config.yaml
num_hidden_layers: 9
hidden_size: 448
n_experts: 32
experts_per_token: 4
d_expert: 96
d_shared_expert: 0
hidden_act: "squared_relu"
moe_layers: [0, 1, 2, 3, 4, 5, 6, 7, 8]
router_score: "softmax"
normalize_top_k: false
routed_scale: 3.47
balance_loss: 0.00547
balance_bias: false
n_groups: 4
groups_per_token: 2
init_std_router: 0.0186
lr_router: 0.000394
vocab_size: 14690
norm: "rmsnorm"
norm_eps: 1e-06
tie_word_embeddings: true
optimizer: "muon_variant"
learning_rate: 0.0111
beta1: 0.95
max_grad_norm: 2.0
batch_tokens: [32768, 65536, 98304]
max_seq_len: 768
train_tokens: 339200000
max_steps: 5217
dataset: "wikipedia_en"
Below are experts of layer 2 (counted from 0) of a mixture-of-experts language model. Rows are named router (the router's row for the expert), up (a neuron's input weights, with its number), down (a neuron's output weights, with its number) and show model dimensions 336-391. Each number is 200 + 30 x the weight over its row's rms, rounded and kept within 0 to 999.
Before each expert's rows: "comes before" lists some tokens at least twice as common just after its tokens as in all text; "gets" lists some tokens that make up at least twice as much of what it gets as of all text. This comes from a sample of Wikipedia text that the model never trained on. Tokens count by the router's weight.

# expert 13
comes before: " the", " a", " as", " to", " his", " an"
gets: " as", " for", " on", " with", " also", " is"
router,237,203,194,167,243,189,209,209,211,224,167,247,247,235,166,111,205,157,239,175,212,208,149,201,183,210,201,193,205,242,154,178,255,172,196,225,178,193,189,187,199,253,180,187,203,263,186,259,197,175,194,171,204,192,247,184
up0,257,191,119,203,207,207,179,228,139,168,142,175,226,192,194,156,199,199,166,221,182,251,227,196,184,199,234,184,183,153,188,147,208,248,224,203,225,180,210,186,217,226,197,227,130,151,189,224,190,172,227,235,175,209,228,165
down0,204,229,220,148,227,154,243,204,211,214,204,142,208,211,128,181,161,236,149,231,158,302,175,197,235,224,199,233,211,178,175,206,219,124,190,214,262,188,204,213,261,238,193,218,142,181,266,160,194,192,231,208,185,177,167,203
up1,262,239,177,194,240,176,220,203,187,223,231,233,222,205,180,185,198,206,164,211,192,243,239,193,141,244,223,170,203,197,215,209,274,163,200,218,215,197,155,173,151,237,210,133,185,257,222,228,256,264,250,142,221,169,213,242
down1,214,180,151,143,227,174,263,233,203,166,202,201,157,169,224,181,236,179,199,227,247,227,199,151,190,181,217,148,225,282,211,214,178,214,245,181,255,223,278,205,207,252,226,181,200,242,203,190,221,197,148,187,185,192,237,228
up2,235,213,227,236,188,197,230,264,185,200,212,229,206,207,185,176,190,207,232,155,232,246,271,167,195,200,153,243,220,268,199,189,217,222,227,222,167,172,223,172,159,147,209,200,202,230,214,219,253,207,153,216,193,223,243,202
down2,228,156,175,219,163,175,285,185,239,210,215,179,220,171,167,235,193,202,236,151,171,221,231,185,187,193,264,173,212,187,239,215,185,210,152,195,183,171,205,171,166,224,208,163,215,177,201,200,202,214,187,197,172,195,204,177
up3,240,181,218,234,190,185,201,260,180,238,190,223,187,175,196,217,259,170,239,215,234,249,162,201,204,209,179,231,227,215,148,191,191,209,164,153,180,146,209,216,161,242,235,208,218,214,173,191,191,194,130,193,185,165,234,240
down3,179,211,183,149,157,169,201,149,206,246,168,193,247,192,173,241,189,204,188,179,200,195,259,180,193,211,157,229,206,255,191,164,192,210,233,176,194,227,251,200,231,209,253,186,169,244,155,213,195,195,178,216,235,199,250,217
up4,202,204,193,190,188,182,179,174,226,231,177,178,233,201,176,182,170,194,220,220,222,235,195,136,213,190,204,224,208,183,224,193,204,199,208,260,201,230,252,224,250,171,171,208,191,176,216,196,180,165,128,209,160,187,198,174
down4,222,149,149,206,167,258,249,202,189,188,173,177,167,211,235,207,199,245,211,187,209,148,221,177,228,190,182,242,224,208,171,195,116,198,192,219,160,173,225,181,192,241,168,234,254,200,192,210,139,224,184,230,180,209,174,168
up5,200,171,214,178,190,195,216,201,174,174,241,145,221,190,200,165,218,194,235,170,199,219,183,189,179,249,158,196,237,186,197,214,228,209,202,197,180,131,254,259,144,211,264,171,213,181,234,214,235,189,187,242,227,176,242,174
down5,210,213,190,234,241,215,238,201,205,256,188,208,193,179,190,174,236,200,199,221,255,170,218,265,200,197,212,228,215,180,141,215,188,214,202,185,221,176,216,197,187,185,248,184,225,240,223,217,240,237,165,158,250,168,175,231

# expert 21
comes before: "|", "|---|---|---|---|---|---|\n", "|---|---|---|---|---|\n", "|---|---|---|\n", "|---|---|---|---|\n", " –"
gets: " |\n", ")", "1", "\"", ")\n", "e"
router,226,193,191,161,166,184,224,186,147,175,173,176,204,172,198,217,219,209,189,256,234,164,189,209,222,269,166,182,197,187,157,199,185,228,212,248,158,205,209,225,203,167,225,180,204,224,184,207,145,265,170,208,181,164,157,252
up0,201,225,217,168,216,185,213,224,213,204,163,212,197,157,175,163,170,208,254,215,233,187,198,222,158,177,168,188,147,217,216,203,228,213,207,216,202,196,180,228,178,217,204,203,221,120,187,238,193,201,163,160,193,203,180,253
down0,181,238,194,146,226,190,194,188,204,210,184,215,178,188,255,237,235,179,186,178,202,237,161,250,195,192,232,189,231,226,183,216,167,206,197,223,217,139,211,263,183,215,215,226,204,172,220,203,206,197,215,170,201,203,198,212
up1,185,221,209,256,163,174,157,212,169,212,185,193,136,188,201,189,203,207,182,192,218,226,200,191,185,242,248,184,210,191,161,163,218,176,223,152,258,191,192,260,218,176,229,206,170,142,170,200,193,250,187,186,196,168,188,236
down1,216,185,222,202,230,137,195,218,227,199,155,207,166,199,212,212,210,207,177,172,190,172,172,211,174,240,201,204,197,247,203,140,214,190,161,170,197,216,177,189,244,236,198,196,173,202,210,211,214,226,234,225,194,207,186,193
up2,176,191,202,208,154,129,185,153,217,252,193,204,206,191,205,189,187,213,288,192,185,233,196,193,207,233,185,204,163,186,169,166,228,185,163,153,253,228,185,206,221,167,208,205,197,196,193,218,193,232,153,181,212,219,207,213
down2,176,171,177,213,158,161,204,228,194,237,221,171,211,203,215,222,211,183,187,186,258,220,224,211,211,163,222,180,168,178,164,208,186,180,215,197,212,216,189,258,182,201,215,200,171,254,202,153,206,232,163,230,141,201,200,204
up3,263,175,169,217,217,187,184,204,147,164,213,175,167,221,146,201,153,224,192,255,194,215,192,197,211,250,125,196,197,232,188,131,209,215,217,165,186,207,211,218,196,179,195,164,231,231,146,196,142,200,193,268,214,186,200,194
down3,181,169,200,248,221,263,215,195,202,184,209,207,129,246,208,150,162,198,210,223,149,126,206,176,203,244,163,183,233,209,146,206,161,169,176,240,166,190,198,201,219,148,191,223,204,198,154,216,188,192,181,177,211,236,236,176
up4,218,184,176,199,205,205,228,197,98,227,169,225,197,213,87,218,275,239,224,230,207,221,182,188,200,187,201,204,197,195,210,229,228,213,246,194,186,181,248,178,186,191,217,169,238,236,198,235,163,249,201,163,182,222,212,255
down4,236,171,186,182,176,242,195,280,181,136,232,178,228,193,187,167,243,164,197,179,227,197,185,198,218,186,206,203,200,232,150,243,133,171,229,238,183,208,193,154,224,200,228,196,220,212,170,230,161,193,238,225,191,184,249,134
up5,216,235,223,113,275,216,208,187,207,257,200,241,182,203,169,155,195,217,256,201,230,149,197,195,217,188,237,123,178,205,198,215,292,280,239,210,171,182,217,214,169,210,165,202,150,113,180,180,174,209,227,215,111,218,189,197
down5,195,236,195,197,176,155,217,204,201,211,175,228,236,234,185,157,177,190,206,214,170,181,235,215,176,187,193,183,178,238,155,181,185,219,206,191,228,188,192,208,143,190,196,235,208,167,210,191,195,188,189,217,201,259,186,196

# expert 11
comes before: " the", " a", " his", " an", " their", " he"
gets: " in", " at", " for", " with", " on", " by"
router,161,197,174,137,205,187,154,179,183,220,165,230,234,219,177,238,234,207,204,231,241,181,170,163,186,245,172,225,172,176,168,166,215,239,227,181,223,208,234,176,238,237,246,156,191,188,225,177,212,208,221,171,199,216,228,248
up0,222,171,199,105,196,216,175,226,187,203,231,231,146,214,179,221,209,254,224,216,190,195,169,207,198,167,175,190,217,205,121,146,240,202,177,246,182,197,266,162,174,200,237,192,181,224,221,170,155,207,216,223,237,189,199,142
down0,193,163,221,208,227,268,176,166,206,297,189,160,260,190,221,202,231,177,201,198,222,202,182,210,163,221,174,164,219,216,249,214,202,172,193,215,215,234,229,220,240,196,237,194,182,196,175,196,236,183,184,289,203,191,187,222
up1,232,209,178,247,203,169,202,225,216,197,214,154,187,196,205,194,180,210,291,207,208,189,229,187,180,180,192,215,248,221,191,201,166,248,215,186,171,194,227,214,244,158,170,224,191,167,115,172,200,232,197,221,179,196,193,285
down1,184,208,254,151,172,190,208,224,219,206,250,162,242,236,191,184,206,200,197,213,219,266,202,209,214,163,250,201,170,201,216,203,169,188,207,158,201,213,187,133,213,244,193,143,216,208,200,189,203,173,209,178,194,189,212,215
up2,207,188,189,220,207,190,185,212,217,192,163,177,195,201,219,236,215,245,220,207,205,204,188,184,191,162,132,217,231,170,262,169,163,213,191,170,233,201,215,191,177,189,181,200,148,167,193,172,195,194,186,217,168,168,204,190
down2,172,205,147,202,218,180,212,181,207,219,220,213,214,250,181,224,197,205,211,224,146,232,160,213,228,235,200,242,186,192,179,272,172,198,170,154,200,233,207,205,174,211,229,189,224,180,235,159,225,223,237,199,155,242,189,224
up3,211,157,164,161,203,165,170,198,190,245,212,236,199,222,211,190,165,225,176,242,172,262,227,190,206,207,233,222,188,203,167,196,163,209,156,186,186,205,201,202,191,218,163,207,243,198,144,219,213,199,208,196,161,225,189,176
down3,215,206,161,209,190,231,206,171,180,194,139,217,188,178,189,159,137,200,217,215,168,191,201,182,160,262,189,182,225,206,204,209,235,247,277,184,146,188,189,228,196,229,190,208,248,142,169,202,203,208,185,208,222,218,191,254
up4,206,181,190,195,213,157,178,173,192,235,224,211,193,196,224,203,228,247,196,233,218,208,233,189,220,196,213,217,269,173,173,213,227,183,176,210,167,217,201,239,254,183,181,154,217,239,207,245,214,223,196,269,182,207,185,161
down4,131,148,158,187,200,216,175,146,198,131,263,191,192,211,203,165,191,193,191,221,213,188,293,219,213,156,238,163,242,198,210,246,198,159,158,245,184,239,230,210,221,171,239,169,205,248,219,161,239,229,202,232,197,213,176,202
up5,226,170,188,195,190,192,210,274,190,221,244,205,204,224,218,185,217,141,231,157,226,208,218,173,228,204,202,173,179,213,212,200,205,261,192,227,206,149,197,144,196,222,233,174,243,204,232,159,171,179,226,203,142,147,222,214
down5,166,229,198,133,190,191,131,159,189,185,208,174,251,178,187,195,194,184,237,209,217,173,249,209,197,234,195,191,168,234,245,215,166,204,174,260,228,212,187,220,183,195,227,212,230,217,234,210,138,175,159,218,167,183,189,167

# expert 29
comes before: "201", "200", "1", "0", "199", "202"
gets: " ", "-", " the", "|", "\n\n", "The"
router,249,185,163,211,155,199,156,218,179,213,189,241,231,182,261,222,208,238,234,232,196,176,195,164,189,219,177,213,159,209,187,214,180,169,236,225,210,214,183,160,142,207,210,190,216,251,201,155,225,207,169,143,166,196,190,152
up8,248,214,197,221,197,215,210,257,156,217,270,228,219,189,183,214,258,177,214,219,212,203,192,235,158,199,249,240,179,240,181,251,182,191,274,196,139,228,239,145,261,196,183,213,151,135,228,191,197,205,213,215,134,168,159,174
down8,234,185,271,133,147,144,191,201,189,178,206,153,226,195,195,189,154,194,219,227,189,168,160,195,161,158,204,215,176,191,196,228,146,200,192,214,142,183,115,196,243,194,246,161,136,164,243,210,219,218,215,170,229,215,248,129
up9,185,236,240,184,189,185,146,179,236,215,257,208,155,226,220,203,220,174,195,267,216,183,215,158,201,166,258,177,194,226,288,126,178,243,246,239,205,163,182,187,226,205,193,225,180,235,222,223,140,173,224,153,169,236,205,156
down9,244,206,249,179,201,168,165,132,175,220,225,178,205,228,194,253,175,216,215,211,163,206,197,216,164,240,152,187,193,244,173,203,219,131,224,172,193,255,178,187,226,186,245,173,142,263,211,190,175,164,203,147,187,168,209,176
up10,150,225,183,175,169,208,133,186,203,128,195,222,172,159,184,178,236,191,232,205,187,174,201,202,155,220,197,196,226,202,187,208,229,201,193,204,214,210,232,208,155,215,174,234,217,209,180,167,234,202,213,217,200,174,193,197
down10,227,298,200,220,225,145,151,197,223,164,246,199,179,127,211,165,204,190,202,192,251,209,210,189,198,198,185,240,215,189,230,175,213,185,131,178,202,208,164,187,213,221,226,207,218,196,228,171,197,191,203,232,209,169,210,201
up11,202,225,244,202,192,203,198,204,243,208,261,247,216,210,248,199,161,125,222,185,180,188,178,217,146,188,224,190,193,211,224,185,204,227,216,211,158,168,221,243,162,164,211,189,174,256,210,157,225,188,282,166,234,253,203,156
down11,189,194,251,178,236,204,229,146,215,176,195,224,253,197,231,187,248,248,241,225,226,157,192,187,198,210,190,176,208,180,214,179,211,241,173,199,183,168,225,201,146,174,163,253,217,214,207,170,205,199,210,233,222,210,187,166
up12,217,198,227,241,178,204,240,208,227,223,157,228,211,206,213,171,150,227,220,231,180,212,202,212,200,230,180,190,227,169,218,139,202,253,164,184,212,214,269,198,190,237,195,206,194,208,207,191,173,197,224,199,163,72,203,173
down12,209,226,170,182,227,259,154,240,133,95,131,193,217,163,174,213,174,164,172,184,204,183,159,248,241,181,219,211,215,161,168,160,195,167,140,183,172,171,267,256,175,178,199,211,205,185,199,264,260,218,233,112,240,247,189,201
up13,209,185,206,193,164,197,202,238,221,207,170,214,203,173,177,213,159,200,259,213,133,176,196,137,189,217,143,239,237,149,173,214,253,205,167,200,201,120,169,216,205,173,213,206,182,161,155,220,199,237,186,173,195,153,138,208
down13,170,209,226,241,190,156,176,246,259,179,215,159,210,204,166,215,151,183,212,205,205,164,217,256,226,219,158,147,193,220,231,188,204,217,208,165,139,194,228,214,193,196,225,242,240,176,215,177,173,214,183,230,164,144,183,180